Weights of a small mixture-of-experts language model, trained from scratch on English Wikipedia: 128 experts in each of 13 layers, a variant of Adam for the experts.
Below are experts of layer 10 (counted from 0) of a mixture-of-experts language model. Rows are named router (the router's row for the expert), gate (a neuron's input weights, with its number), up (a neuron's input weights, with its number), down (a neuron's output weights, with its number) and show model dimensions 64-127. Each number is 128 + 32 x the weight over its row's rms, rounded and kept within 0 to 255.
Before each expert's rows: "mostly gets" lists some tokens that are sent to it at least half of the time. This comes from a sample of Wikipedia text that the model never trained on.

# expert 73
mostly gets: "ict", "cess", "at", " occas", "fit", " compan"
router [132 181  62 174 157 179 113 115 127  83 182 146  87 164 131 138 154 137 172 155 112 153 146  91 154 108 155 119 172 107 158 126 137 202 133 104  87 107 105 131 121 111 133 119 140 106  62  93 137 145  80 105 160 154 140 134 117 114  84 121  88 103 158 121]
gate0 [163 142 116 175 185 104 127 118  77 166 158 137 113 163  92 178 126 208 158 140  84 128 120 150 122 118 212 115 101 203 116 114 184 178  83 163 100 147 119 157 114 121 144  88 180 175  68 132 127 198  83 159 103 163 131 151  92 118 156  52 134 116  82 115]
up0 [157 134 126 135 170 194 111 171 118 148 101  52 124 142 126  73 147  90 113 138  51 141  68 163 130 108 103 109 118 163 147 115  95 123 133 115 145  72 132  78 100  78 165 170 125 126 130 146 116 168 169  75  86 149 159 177 124 141 146 111  77 107 136 141]
down0 [132 107  65  81 120 178 106 124  95  64 122 149 101 108  95 149 138 105 171 161 117 107 143 146 116 150 111 155 105 105 134  82 124 138 125 162 190 133 155 124  74 191 130 174  75 105 144 147 122 177 109 196 146 110 116 143 124 182 151  97 120 116 169 139]
gate1 [121 164  95 130 127 153 143 181 123 119 132  70  90 130 109 119  98 143 169 100 120 137  89 117 139  63 158 154 108 124 121 106  97 142 162 134 115 179 153 162 153 131  82 123 132  89  51 134 111 106 150  84 169 204 121 154  99  90 115 110 121  86 107 125]
up1 [159 109  84 136 111  92 111 112  78 121 149 151  97 128 159 178 118 157 151  92 143 131  96 139  94 141 132 157 137 133 129 157 117  40 170 132 116 140 129 106 134  92 177 165 148 168 166 127 147  79 162 109 113 104  76 155  97 154 128 196 149 138 137  96]
down1 [169  82 153 158 116 103  65  94 118 111 116  84 107  83 114  84 139  95 107 145 118 100 126  74 134 154 130 112 215 193 106  58  82  91 139 146 110 113 117 163 102 157  90 156 143 137 148  76 161 148 118 116 104 168 118  95 106 145 128 112 125 163 142 130]
gate2 [194 137 159 121 149 144 156  61  99 146 124 169 152 126 107 152 111 116 148  33 175 105 152 158 197 175  99  97 153  88  87 134 167 159  83 106 104 124 154  65  71  88 145 105 115 134 111  97 127 142 167 164 111 108 135 131 166 199 147 108  60  91  95 113]
up2 [ 96 134 148 141 123 154 128 135 136  97  97 126 100 170 108 103  90 126 146 109  88 176 161  79 127 167 133 120 137 178 172 107 171  95 158 131  94 160 142 141 187 146 128 107 167 100 120 121 136  99 156 190  91 141 119 142 113 158 127 113 144 181 102 117]
down2 [120 194  86 103 191 107 191 135 109 165 152  71 108 104 157  52 174 134 130 130 139 132 128 179  98 173 103 162 164 135 118 122 191 139 103 163 137 155 125  90 146  52 130 202 157 154  97  99 178 120  96 143 146 183 173 124 190 123 136 188  95 107 158 141]
gate3 [121 107 109 173 146  78  93 129 132 173 169  94 184 124 171 176 109 168  94 122 163  97  94 176 118 129 143 216 136 141 170 137 214 153 156 151 140 133 151 130 117 153 112 172  72 140 141 169 167 140 150 112 139 161 137 173 123  98 135 158 137 137 157 202]
up3 [148 145 130 109 149 130 178 150 150  94 127 255 186 105 150  92 167 120 145 135 160  83 119 133 166  98 124 189 151 143  58 100 161 162  91  95 134  76 139 128 119 113 123 101  78 145 140 147 131 139 109  74 130 150 142 157 113 112 110 140 108 166 173  56]
down3 [135 145 104 131 116  99 107  59  99 177 134 117 153  89  94 148  96 116 176 125 148 149 125 138 103  78 139 102 128  30 135 121  44 114 114 183 116 100 142 128  79  76 124 144 149 128 191 184 182 164  59  95  85 115  91 118 138 110 168 138 167  81 112 184]
gate4 [129 179 188 132 135 105  93  87 130 123 148  76  85 154 141  65 125 174 129 103 178 166  22 141 179 116 114 105 121 148 113 134 108 127 114 151 117  76  82 147  66 125 137 115 110 112  72 135 125 141 139 126 109 116  86  91 167 124 150  63 111 146 149 162]
up4 [192 151 139 163 114 121  85 122 133 118 134 155 165 127 171 141  93 127 169 150  91 162 148 165 168 150  89 105 132 121 135 131 129  73 135 122  67 120 159 101 178 125 107 153 136 132 104 164 178 164 190 134 108  92  86 134 179 157 120 141 131 146  76 131]
down4 [147 104 163 151 132 155 124 176 135 123 126 140 115 118 103 116 129 158 106 139 123 152 134 128 147 163 114 116 138  65 176 142 106 124 163 131 168 137 168 163  89 109  79 156  82  85 116 124 118 168 192 102 108 147 117 102  75 123 102 105 150 100 164 159]
gate5 [164 158 155  39 139 125 127 138 116 120 138 139 181  73  31 183 146 123  58 178  70 112  99 120 123 115 119 122 106 144 151 152 152 105  77  91 155 138 101 134 164 133 174 129 110  86 137 114 158  89 163 153 100 157 107  92 129 121 172 110 133 154 152 170]
up5 [125 102  98 145  81 102 155 191 116 154 103  98 146 111 160 160 120 114 187 158  17 120 130 130 112 160 117  72 151 116 128 133 117  58 118 112  92 143 116 136 171 133 164 121 138 106 153 112 131 122 153 124  93 156 150 110 123 123 176 117  73 149 134 133]
down5 [169 110 187 114  90 125 172 171 134 152 122  97 160 139  86 140 134 148 102 189 102 138 154 151  75 121 114 103  71 151  87  90  92 111 126 113 116 110  83 176 136 138 161 172 162 166 187 108 129 150 125 107 142 120 151 106 151 160 176 208 165 137 169 125]
gate6 [132 124  97 180 199  61 151 144  96 107 168  80 177 120 138 155 159 185 116 180 158  98  97  85 116  98 104 137 153 128 116 129 120 139 146 170 130 130 156 134 104 154  93 197 129 137 174 172 149 139  87 120 154 116 172 142 134  99  60 205  91 119 114 128]
up6 [158 147 104 139 158 114 159  95  68 164 163  82 122 116 153 128 125 131  92 169 117 173 110  84 160 115 101  96 100 130 150 114 144 190 131 183 110 164 116 133  90 198 178 139 122 134 178 180  66 135 136 143 118 181 134 172 119 153 145 126  44 112  85 149]
down6 [176 145 151 151 148 168 108 117 156 140 115 152 146 137 116  87 194 129 183 127  86 140 138 123 206  95 199 143 127 130 114 155 151 165  35 117  85 114  92 107 120 153 109 112 131 152  91 142 168 130  69 131 181 163 188 109 117 134  60 183 133 123  72 137]
gate7 [115 172 152 119  98 143 121  39 154 178 142 166 102 138 143 175  72 129 129  99 118 125 124 123  96 154 121 145 105 130 110 106 175 116 181 116 119 136 137  64 126  94 103 142 121 134 116 123 172 139 137 185 107 115 121  90 175  99  98  91  85 109 130 121]
up7 [158 163 140 112  53 123  91  71 145 105 156 126 160 122 171  63 162  67 177  97 135  79 120 159 108  86 163 149 145 149 147 108 117 137 133 170 133 108 150 143  90  70 177 135 111 163 153 100 114 106 148 139  94 135 146 166 138 110  88 130 203 105 149  74]
down7 [ 81 151 169 131 149 105 167  89  96 113 214 171  81 108 174 115  94 138 113 116 202 141 131 141 154 166  99 108 177 140 116 127 172 128 141  96 142  91 191  99 124 136  75 176 106 139  94  93 153 122 174 156 156 161 139 130 135 126  49 143 104 109 140  64]
gate8 [137 137 207 158 175 108 125 142 134  84 143 170 130 140 211 129  83 158 103 174 127 131 114 122 151 117 149 136  89 131 107 106 201 175 119 128 148 119 136 151 174 133 145 121 143 115 133 100 194 158 149 151 105  87 187 128  74 149  95  94  94 123 153 132]
up8 [119 116  71 166 154 158 134  91 161 155 170 114 132 131 132 132 140 145 131 149 142 143  91 127 112  98 171  63 119 123 131  96 136 170 165  99  85 117 181 155 149 161 173 169  88 138 145 111 172 104  79 130 139  90 156 125 118 135 172 173  90  53  93 146]
down8 [137 152 118 103 151 112 170  54 111 114 123 145 130 113 158 114 119 133 178 133  74  41  61 126 117 131 120 145 126 141 125 163 105 124 100  96  73  74 123 101 125 106 145 124 105 174 154  72 184  77 103 173  95 158 113 140 197 157 157  89 169 152 114 168]
gate9 [160 137 159  86 125  84 120 166 161 110 153 160 121  86  95 135  67 124  73 119  82 125 191 121 143 149 132 122 112 128 150 128 167 136 134 167  42 143 100 163 147  39 107  80 101  92  66 123 127 151 143 143  83 128 118 111 129 187 139  89  66 137 103  66]
up9 [130 116 105 118  80 141 160 124 152 149 102 141 120 126 175  59 155 152 151  81 194 146 118  67 168 141 132 127 112 166 123  67 108 106 104 151 129 176 120  97 130 139  98 131 155 130  53 142 126  91 105  69 173 140  87 129 110 137 100 126 108  71 129 108]
down9 [139 163 159 134 145  67  93  82 107 131 140 175 122 118 140 120 114  96 124  71 104 203 121  96 150  89  86 164 110 105 141 139 136 144 148 146 211 112 140 145 101  98 131  86 173 115  83 130 121 140 144  66 169 135 147 143 126  90  91 121 122 139  76 110]
gate10 [115  65 127 120 101 114 139 123 173 133 126 107 113 108  94 149 142 117 113 154 173 145 128 142 172 121 119 142 103 176 151 109 121 214 143 136 156 121 120 131 122 119 156 136 164 163 131 194  95 115 153 117 128 135 125 200 140 178  64 130 164 191 181 182]
up10 [166 129 125 109 113 129  72 138 137 145 123 138 169 150  92 177  88 105 185 121 131 109 113 177 106 179  99  83 123 114 142 101 187  78 150 129 117 172 212 158 179 153 117 164 204 162 157 125 166 121 107 213  94 132  93  85 100 130 162 107 138 122 105 139]
down10 [136 121  92 121 116 186 112 122  92 123 127 126 117  94 170 173 162  81 128 117 143 103 138 146 157 177 181 135 206 124 139  94 102  72 129 127 136 185 160  79 149  58 212 200 112 121 127 139 104 101  91 155 133  91 117  89  85 151 125 122 150 105 144 112]
gate11 [154 119 109  74  88 118 115 171 146 125 106 160 177 111 135  70 132 132  87  98 118  87  82 152 129 154  78 114 156 143 122  93  82 172 153 128 189  77  71 107 139 145 128  61 130 108  77 103  64 140 126 127 117  92 148 163 173 104 147 113 100 114 130 110]
up11 [134 188 105  94  75 124 152 171 199 176 133 119 136  98  94  89 132 166 110 132 122 130 111 152 123 135  72 118 105  72 206 115 119  49 121  73 117 115 106 150 120 139  84 134  74  56 137 133  86  98 144 153 105 131 138 145 127 136 192 103 131 147 135 111]
down11 [149 161 129 112 177 151 152 123  70 137 104  94 100  73 160 179 110 118 151 119 117 125 132 129 123 123 113 188 155  85 191 205 119 114 146 155 116 132 142 108 119 134 159  92 140 191 102 162 111 134  66  89 120 199 126 145 111 172 151  39 106 150 123 127]
gate12 [138 130 136  80 171 149 125  79 150 109 151 123 149 109  81 202 183 118 129 105 133 148 115 100 145 155 105  93 163 130 172 179  82 185  98 124 180 181 170 171 114 108 138  89  67 132 127 159  89 108 170 177  84 135 102 139 148 133 149 109  77 104 127  86]
up12 [141 106 136 123 183 168 139 129  84 151 134 110 123 163 104 175 142 151  23  92 130 141  94 175 143 112  88  81 128 162  79 156 111 185 103 104  97  91  47 180 155 121 169  92  82 111 117 167 128 141  93  79 176 151 150 121  99 139  94 125 162 158 130 131]
down12 [130 101 113  84 154 123 132 175 123 137 136 111 152 144  94 122 161 177 181  84 162 159 103 117 156 121 129  76 118 178 137 101 123 155 205 133  73 129 142 121 138 150 128  87 190 139 126 170  80 161  73  87 113 104 120  74 175 144 158 146 164 199 117  61]
gate13 [136 145 106 133 102  61 161 175 157 108 132 138 195 163 195 111 207 140 144 107 113 144 156 132 107 135 153 117 155 126 104 151  73 145 109  84 125 118 110  73 138 110 141 114 144  96 145  77 175 135  87 136 106 110  96 157 119  90 164 133 169 157 178 145]
up13 [ 88 124  64 140 148 195 160  79 102 139 164 195 105 114  79 111 168 124 127 140 111 130 151 116  92 124  92 116 117 104 140  98 132 140 129  88 168  86 145 167 116 109  98 105  81 180 165 101 109 123 181 139 223 152  85 156 119 112 128 157 167  89 120 131]
down13 [137 103 109 128 112 113  87  95 103 134  76  98  83  91 117 146 177  80 103 215 163  83 131 129 130 151 130 132 151  87 112 184 102  95 105 175  97 135 101  72 111 149 197 164 157 118 141  90 184 133  95 100 153 166 161 125 180 113  88  90 121 119 144 153]
gate14 [212 118 169 111 158 130 155 153 104 143 129 172 157 136 148 159 192 181 159  97 139 130 112 145 157 142 135 153 114 105 139 137 160 179 121 121  57  71 144 134 176 142 143  56 110 196 164 147 109 105 142 178 134 119 117 153  98 100 135 132 140 185 171 209]
up14 [183 111 141 163 151  98 123  79 141 148 144 146 162 123 167 162  99  99 147 133 146 104 167 173  99 128 106 145 141 151 137  96 136  70 130 105 121 112 156 131 159 129 119 114  61 123 116 180 152  63 134 164  97 105 112 185 160 151 173 175 187 166 169 227]
down14 [176  85 101 198 149 110 139 176  96  95 160 124 139 156 163 154  90  93  64 140  99 123 140 175 117 103 154 153  91 131 179  99 133 131 116 105 122 142 129 114  63 172 105 155  93  92 209 114 151 133 133 172 101  79 120 150 128 127 160 122 120 117  98 116]
gate15 [101 151 123 130 122 111 177 176 125 114 160 132 125  96 121 121 137 163 137 144  91 138 174 101 175 126 165 179 118  98 125 135 138 112  77 144  97 194 175 135 168 147 138  99 130 171 134 144 107 155 137 158 160 112 192 163 135 109 181 158 115 135 115 147]
up15 [147 147 140  87  86 126 123 184 100 136 140 142 114  80 119  86 104  66 119 171 110 113 124 117 149 150 113 133 162 141 121 130 124 107 100 127 146 149 124  67 145 212 151 134 137 111 144 115  85  90 124 112 138 106 186 142 163 152 125  91  60 119 167 105]
down15 [174 110 139 114 135 131 154 115 148 138 134 122  88 157  76 120 124  75 139 149 113 123  99 142 138  97 101 107 125 114 182 131 140 131 182 190 150  77 218  88 114  67 102 170  94 130 126  96 175  78 165 113 147 120 132  99 135 126  68  82 126  74 118 136]
gate16 [156 125 112 140  66 111 193 109 130  64 125 109 138 125 128  70 106 182 154 130 151 129  89 121 153 145  86 145 147 135 167 119  66 120 169 118 216 107 134 161 143 100 136 112 132  86 112 131 113 122  71  52 136 138 111  97 114 174 131 217 173 136 149 100]
up16 [184 141  72 156 106 132 200 134  83 115 125 124 133  55 108 138 147 138 196 182 144 136 147  90 112  92 122 164 109 118 179 182 181 128 165 136 102 146 122 145 155 145 124 138 154 114 113 111  66 113 143 115 100 136 116 139 122 118 129 107 180  79 184 143]
down16 [157 115 106 121  58  88 170 148 140 117 127 116 183 143 135 127 138 168 140 129 152 148 112 103 151 167 132 131 158 133 131 164 144 132 100  90  86  53 171 119 111 159  73 155 102 139 125 138 108 174 139 145  42 111  81 142 180  70 107 148 138 199 110 173]
gate17 [140 140  64 141 163 139  51  84 138 108 140 118  81  88 102 109  79 140  80 176  99 119 132 128 140 121 168 117 127  93 160  78 147 116  52 128 165 140 132 103 128 117 133 128 166 128 140  98 120  45 120 139  73 114 106  84 168 122  76  70 119 112 144 112]
up17 [140  85 162  53 165 122 145 185  48  86 142 130 134 144 154  84 127 111 155 142 128 127 122  92 138 151 145  87 170 140 128 135 129  97 138 108 119 127 144 194 124 159 135  71 115 150 163 145 102 114 141 148 126 132 157 163 118 116 147 177 126  85 112 106]
down17 [148 110 105  55 136 162 161 128  93 155 125 103 145 143 129 135 136 177  93 155  97 109 185 156 104  89  93  75 183 127  62 142 166 105 120 104 132 139  87 186 103 148 147 140 164 122 141  94 124 121 114 136 129 139 132 108 120 164 175 136  95 130 231 184]
gate18 [117 132 103 112 133 212 169 146 107 150 167  82 161 147  56 150 119 115 176 127  97 109 120 164 119 140  94  63  95 152 161 128 117 108 154 164 126  90 120 117 142 140 150 122 129 115 132 136  86 111 158 110 156 179 110 129 110 161 198 117 130 130 126 149]
up18 [126 163  93 108  97 135 134 164 178  83 130 159 156 107  74 144 125 144 191 165 116 174 174 124 137 147 134 129 107 120 132  93 146 204 177 103 145 113 136  80 151  87 140  79 129 107 108 106 128 107 111 125 156 170 206 130 168 183 132  71 108 116 117  68]
down18 [169 149 103 136 115 140 172 177 143 128 100 162 102 121 129  98 172 120 138 129 129 181 114 107 133 138 125 172  74 142 134 148 145 177 126 133 157 103  99 146 143 144 144 118  82 135  85 183 113  65  94 135 109 130 111 147  95 108 133 141  55 100  99 158]
gate19 [112 129 120 118 160 171 104 142 136 141 195 223 128  73 179 189 148 114 133 124 153 144 125 121 155 134 120 156 158  86 110 152 159 156 135 171 189 103 159 132 180  90 155  92 190  90 155 130 109  72  82 132 177 128 156 151 157 183  62 128  95 138 153 144]
up19 [107 113 152  83 149  96 152 124 173 152 165 140 145 123 149 114 140 108 122 133 121 144 153 125 110  92 113 111 130 141 112 111  85 116 125 175 135 139 132  81 182 150 158  85  89 147 150 112 108 175 145  41 126 189 223  93 146 112 147 185 153  99 140 160]
down19 [118 162 109 132 126 167 106 105 147 101 120  85 179 130  86 157 150  99 157  95 177 140 116 140 192  84 115 102  78 170 165  63 119 181  45  62 101 146 130 128 175 101 106 161  93 137 118  88 150  72 126  82  93 150 126 186  77 133 115 125 184 120 157 146]
gate20 [158 121 162 164 102 123 158 119 187 167 153  59 123 116 127 120  96  95  97  79  93  55 187 145 142 121  93 145 129 165 113 190 147 117 130 174 202 173 134  93 110 156 131 158 131 132 127  90 168 162 104  96 135  74 105 112 176  87 193  69 141 211  88 147]
up20 [ 71 227 156 115 119 111  89 145 164 115 136 164  69 149 155 103 162 155 140 134 123  88  86 188 169 127 148 139 142 127 115  58 203  92 173 136 169  76  99 104  49 111 157 123  99  89 138 116 118 196 185 154 125  95 129 121 117 149 117 153 159 123 135 184]
down20 [167  83 103 132 200 152 133 134  86 107 159 144 165 106  82 128 154  96 154 192 155 129 197 111 105 190  50  87 132 121 110 105 156 150 123  70 155  97 194 164  95 125 167 109 107 141 129 110 131  44 102 116 111 189  69 199 111 120  98 139 174 143 139 122]
gate21 [ 75 152 163 113 193 154 178 131 119  66 155 156 161 154  81 126 136 134 134 135 113 149 141  82 101 112 144 156 112 176 120  76 179 114 154 136 120  86 141 136 139 115 106 157 134 139 109 118 106 136 197 102 140 146 152 174 135 123 124 107 120 142 167 142]
up21 [ 85  83 142 132 128 198 161  87  94  99 165 140 126 140 153 139 137 139 130 145 122 147 112 120 118 122  99 188 103 169 133  58 101 105  91 128 170  83 150 128 161  36 141  95 154 173 111 152 144 167 112 131 148 181 116 164 143 126 132 133 133  49 142  65]
down21 [153 120 111  91 108 120 111  80 136 128 163 147 103 159 171 134  92 112 216 135  73 131 152 185 129  87 157 143 123 108 146 212 135 168 104 109 192  71 138 188  89  82 112  82  80  97  97 150 137 156 119 133 154 125 114 118 114 140 148 147 144 137 146 120]
gate22 [ 46 145 127 142 125 142 140 167 141 106 128 119  86 110 113 137 108 121 148 116 120 128 127 112 117  89 102 112 106 108  67 112 156 123 214 150  82 162 132  97 126 164 133 146 106 117  66 188 141 140 140 167 169 121 182 122 123  99  86 156 118 121 124 121]
up22 [ 71  99  91 130 139 121 135 160 139 137 136 118  68  91 150 145 135  91 185 185 111 172  76  90 156 136 113 100  77 163 131 127 129 124 171 199 106 164 150 105 123 186 118 157 108 113 125 154 115  96 137 136 145 124 110 150 107 116 107  96 109 146 167 119]
down22 [158 146  91 151 156 144  72  97 129 130  89 163 115 161 168 137 157 212 154  69 141 143 120 127 133  67 177 177 103 120 139 127 179  97  49 119 107 170  96 150 130 128  92 114  80 130 198 123 159 124 163 139 112 103 103 144 122 134 138 130 107 187 171 111]
gate23 [167 100 124 160 120 162 145  69 193 100 111 125 158 159 141 173 127 121 103 109 113 101 133 143 125 100 129 160 126 141 188 202 141 134 135 128 141 136 171 106 210 117 169 225 143  67 140 165  98 139 133 150 103 154 203 132 141 136  83 150 134 126 150 162]
up23 [128 118 161  96  93  48 120 122 137 140  67  81 128 143 152 180  89 150  77 164 143 122  94 123 143 122 120 116 112 159 121 132 109  72 112 128 212 157  71 142 141 106 148 105 149 117 144 134 152 128 143  73  81 155  82 122  95  76 137 135 187 164 150 131]
down23 [103 160  77  53 145 164 107 133 154  88 135  92  99 182 167 117 115 105  90 102  86 128 133 142  75 166 120  98 168 114 105 108 139 109 138  99 126 118  85 165 166 139 146 137  83 151 129 116 174  91 110 104 137 136 130  91 113 193  89 131 140 178 127  98]
gate24 [117 157 123 110 133  79  91  79  96 152 107 130 176 175  67  57 141 147  62 124 181 127  41 141  98 177 151 121 140 157 187 129 121 115  94 106 138  94 156 126  80 189 144 159 108  60 175 145  57  97 163 154 149  93 148 142 124 134 147 149 132  94 139 122]
up24 [117  88 110 168 110 149 131 141 153 183 139  83  94 151 157 151 102 170  92 139 113 149 117 189 149  76 175 138 108 160 105  98 169 168  60 186  67 159 135 144 103 134 124 122 155 199 112 141 194 159  79 199  98 153  98 100  68 132 130  96  88 147  93  88]
down24 [105 138 147  90 140 112 137  91 208 125 115  97 174 145 175 153 114  89 207 192 189  95  93  77 108 177 113 141 114 139 149 126 119 124 130  56 129 141 157 103 115  43 161 120  86 127 141 120  27  71 144 116 112 141 152 153 140 146 143 135 139 133 147 204]
gate25 [ 98  97 187 137  76 117 108  93 141  98  93  82 199  97 116 128 111  95 176  83 145 153  84 181 121 117 136 128 133 141 119 130  96 127 132 131 125 208  77  43 123 143 120 133 124 104  85  71  91  99 155 178 105  91 122 139 124 118 187 133  74 107 137 143]
up25 [102 151 121 183 124 186 115 147 126 120 135 109 107 138 123 147  91  73 134 153 148 146 101 108 120 125  85 126 136 145  90 101 158 146 182 176 128 120  65 112 141 156 127 110 103 114 138 167 115 137 128  81 222  87 108 110 144 182 127 105  98 153 109 128]
down25 [ 65 125 148 136 127 108  86 138 127 159 133 121 167 134  99  71 120  98 129 137 138 102 101 155 152 150 110 113 192 163 118 110 109 110 140 140 102 137 113 106 152 110 130 142 215 121 120 124  48 133 127 172 131 126  75  95 104 119 100 123 125 199 185 164]
gate26 [ 30 182 116 114 110 216 174 107 146 113 156 106 174 114 124 125 137 174 110 153 120 157 125 186 127  89  92 149  87 119 199  75 116 124  85 175  81 147 104 140 167 127 121 155 178 139 125 133 152 122  65 114 159 150 130 121 116 153 113 174  99 110 143  82]
up26 [162 135 129 135 136 103 117 150 125 102 103 144 183 151 105 139 140 133  87 117  97 108  74 148 100 174  91 122 135  99 123  95  75 128 130  69 103 181 191  90 153  59 148  82 179 147 142 197 167  73 165 143 160 148 112  97 188 146 168 177 131 146  81  94]
down26 [ 94  88  98 108 161 126 109 185 171 126 128 139 167 169  91 119 123 138  70 149 137  77 131  74 142  85  82 151  84  64  98 120 105 165 180 119 110 190  83  96 191 132 152  85 148 138 147 127 176 154 101 118  97  87 159  91 127 122  97 124 112 117 182 208]
gate27 [121 186  58 146 171 127  76  82 207 106 158 112 114 138  88 165 111 124 146 156 123 156 192  83 143 175  72 185 136 130 186 158 127 179 151 185 111 141 136 144 153 121 130 111 144 179  93 179 137 134 141 102 104 102 100 151 107  95 191 105 137 183 151 221]
up27 [137 125 125 141  97  94  99 148 105 160 215 140 134 134 201 136 152 142 111  53 121  74 129 143 139 119 103 126 117 216 120 131  86 132 177 141 109 159 117 148  88 196 133  79 177 148 198 132 181  95 113 118 120 164 124 151 114 101 123 155 190 149 122 140]
down27 [177 105 109 106  73 162 125  72 127 174 111  70 130 124 106 138 134 106 167 118 144 155 152 138 172 155 163 148 154 145 122  94 127 139  97 117 136  71 194  89 120 141 128 118 148 125 142  85 112 152 182 124 161  66  52 127 141 106  97 106 152 130 164 188]
gate28 [138  64 181 151 120  83 164 160 109 100  92 116 129 130 124  85 157 167 108  70 197 123  90 166 133 114 145 126 128 153 100 140 145 110 143 114  97 129  78 114  88 129 117 108 161 154  87 119 133 130 110 112 130 139  33 173 117 128 142 120 155 109 138 162]
up28 [155  54 159 104 108 112 138 136 111 183  16 116 172 138 137 108 169 124  87 130 164 135 103 134  84 149 130 139 138 186 161  64 176 124 115  55  90 142 101 160 124 117 151 116 163  77 146 131 167 107  92 130  99 168  72 123 125  88 120 159 158 124 144 126]
down28 [140 117 123  98 129  98 145 145 163 157 137 154  72 117 151 106  73 101 101 183 151 106 145 111 139 123 145 177  25 169 179 168 150 160 107 145 133 170 184 114 111  80  98 172 142 154 158 140  81 147  78 185 125 122 108 100 132  84 124 111 160  88 155 110]
gate29 [111 141 131  71 112 126  96  72 124 153  94  64 115 167 112 116  50 136 148 147 123 173  57 169 155 154 102  87 165  81 101  88 149 117  87 140 143 142 106 128 187 158 109 134 159 109 131 130 123 136 137 104 136 170 165 115 100 120 149 128 187 209  95 131]
up29 [ 80 134  48 185 163  95 144 134  46 107  97 137 122  72 121 146 111 132 170 158 198 142 101 164  90 126 134 123 133 207 162 118 122 125 104 209 147 159 144 153 134 147 149 117 108 157 104 126 108 151 117 147 135 165 105 137 107 140 148 155 115 173 134 126]
down29 [133 163 191 152  97 167  64  86 105 170 158 122 129 137  86  94 139 110 123  65 142 102 145 133 124 105 115 132 110  96 125 137 122 156 187 128 165 139 181 143 107 146 143 105 142 173  94  90  80  99 153 110 132  17 109 154 166 135 154 155 145 124 133 149]
gate30 [ 79  95  96 129 138 176 161 130  86  21 165 149 157 119 123 159 141 141 159 119 112  84 140 126  67 116 204 115 110 150 131 130 162 138 166  67  98 146 157 147 122  66 130 129 157 134 121 128  92 117 106 125 123 107 137 163 117 170  94  97 109 100  70  75]
up30 [ 87 101 125 173 143 145 131 152  97 172 186 134  51 115 161 134  83 134 191 136 177 124  60 135 133 149 123 129 168  86 118 131 167 107  60 123 113 144 114 177 163 153 114  77  69 101 160 143 153 154 105  98 115 173  85 138 134  92  92 126 113 146 149 145]
down30 [168 121  90 116 101  89 116 119 144 136 129  96 109  94  94 132 102 142 141 155 196 155 160  80 179 249 138 164 156 118 143 160 116 136 132  86  74  95 147 134 158  98 109 110 107 143 165 144 140 117 107 117 154 138 129 117 131 174 122 144 132 127  79  86]
gate31 [122 157 126 135 147 118 135  94  93  95 122 150  90 140 168 144 142  79  41 181  98 159 167  63  91 127 131  89 151 150 127 107 159 123 135 109  96  76  91 169 147 143 141 132 122 152 132 139 138 151 149 144 127 124 138 151 127 154 124  98 100 118 155 120]
up31 [ 98 130  86 190 180 161 128 108  98 127 183 170 167  73 133 116 172 183 137 131 163 109  95 158 145 103 163 105  93 142 125  82 147 144 106 157 124 163  95 158  71  92  82 117 143 190  84  94 126 116 129 130 127 169 101 224 103  86 114 152 144 106 100 154]
down31 [165 151 160  62 147 157 142  71  93  89 108  62 102 123 154 152  63 127 188 107 138 175 135 140  59 173 150 149 160 148 170 155 113 178 114 126  93 100 147  79  98 149 104  79 120 132 104 117 131 108 121 119 138 136 102 176  73 137 103 103 182 104 115 106]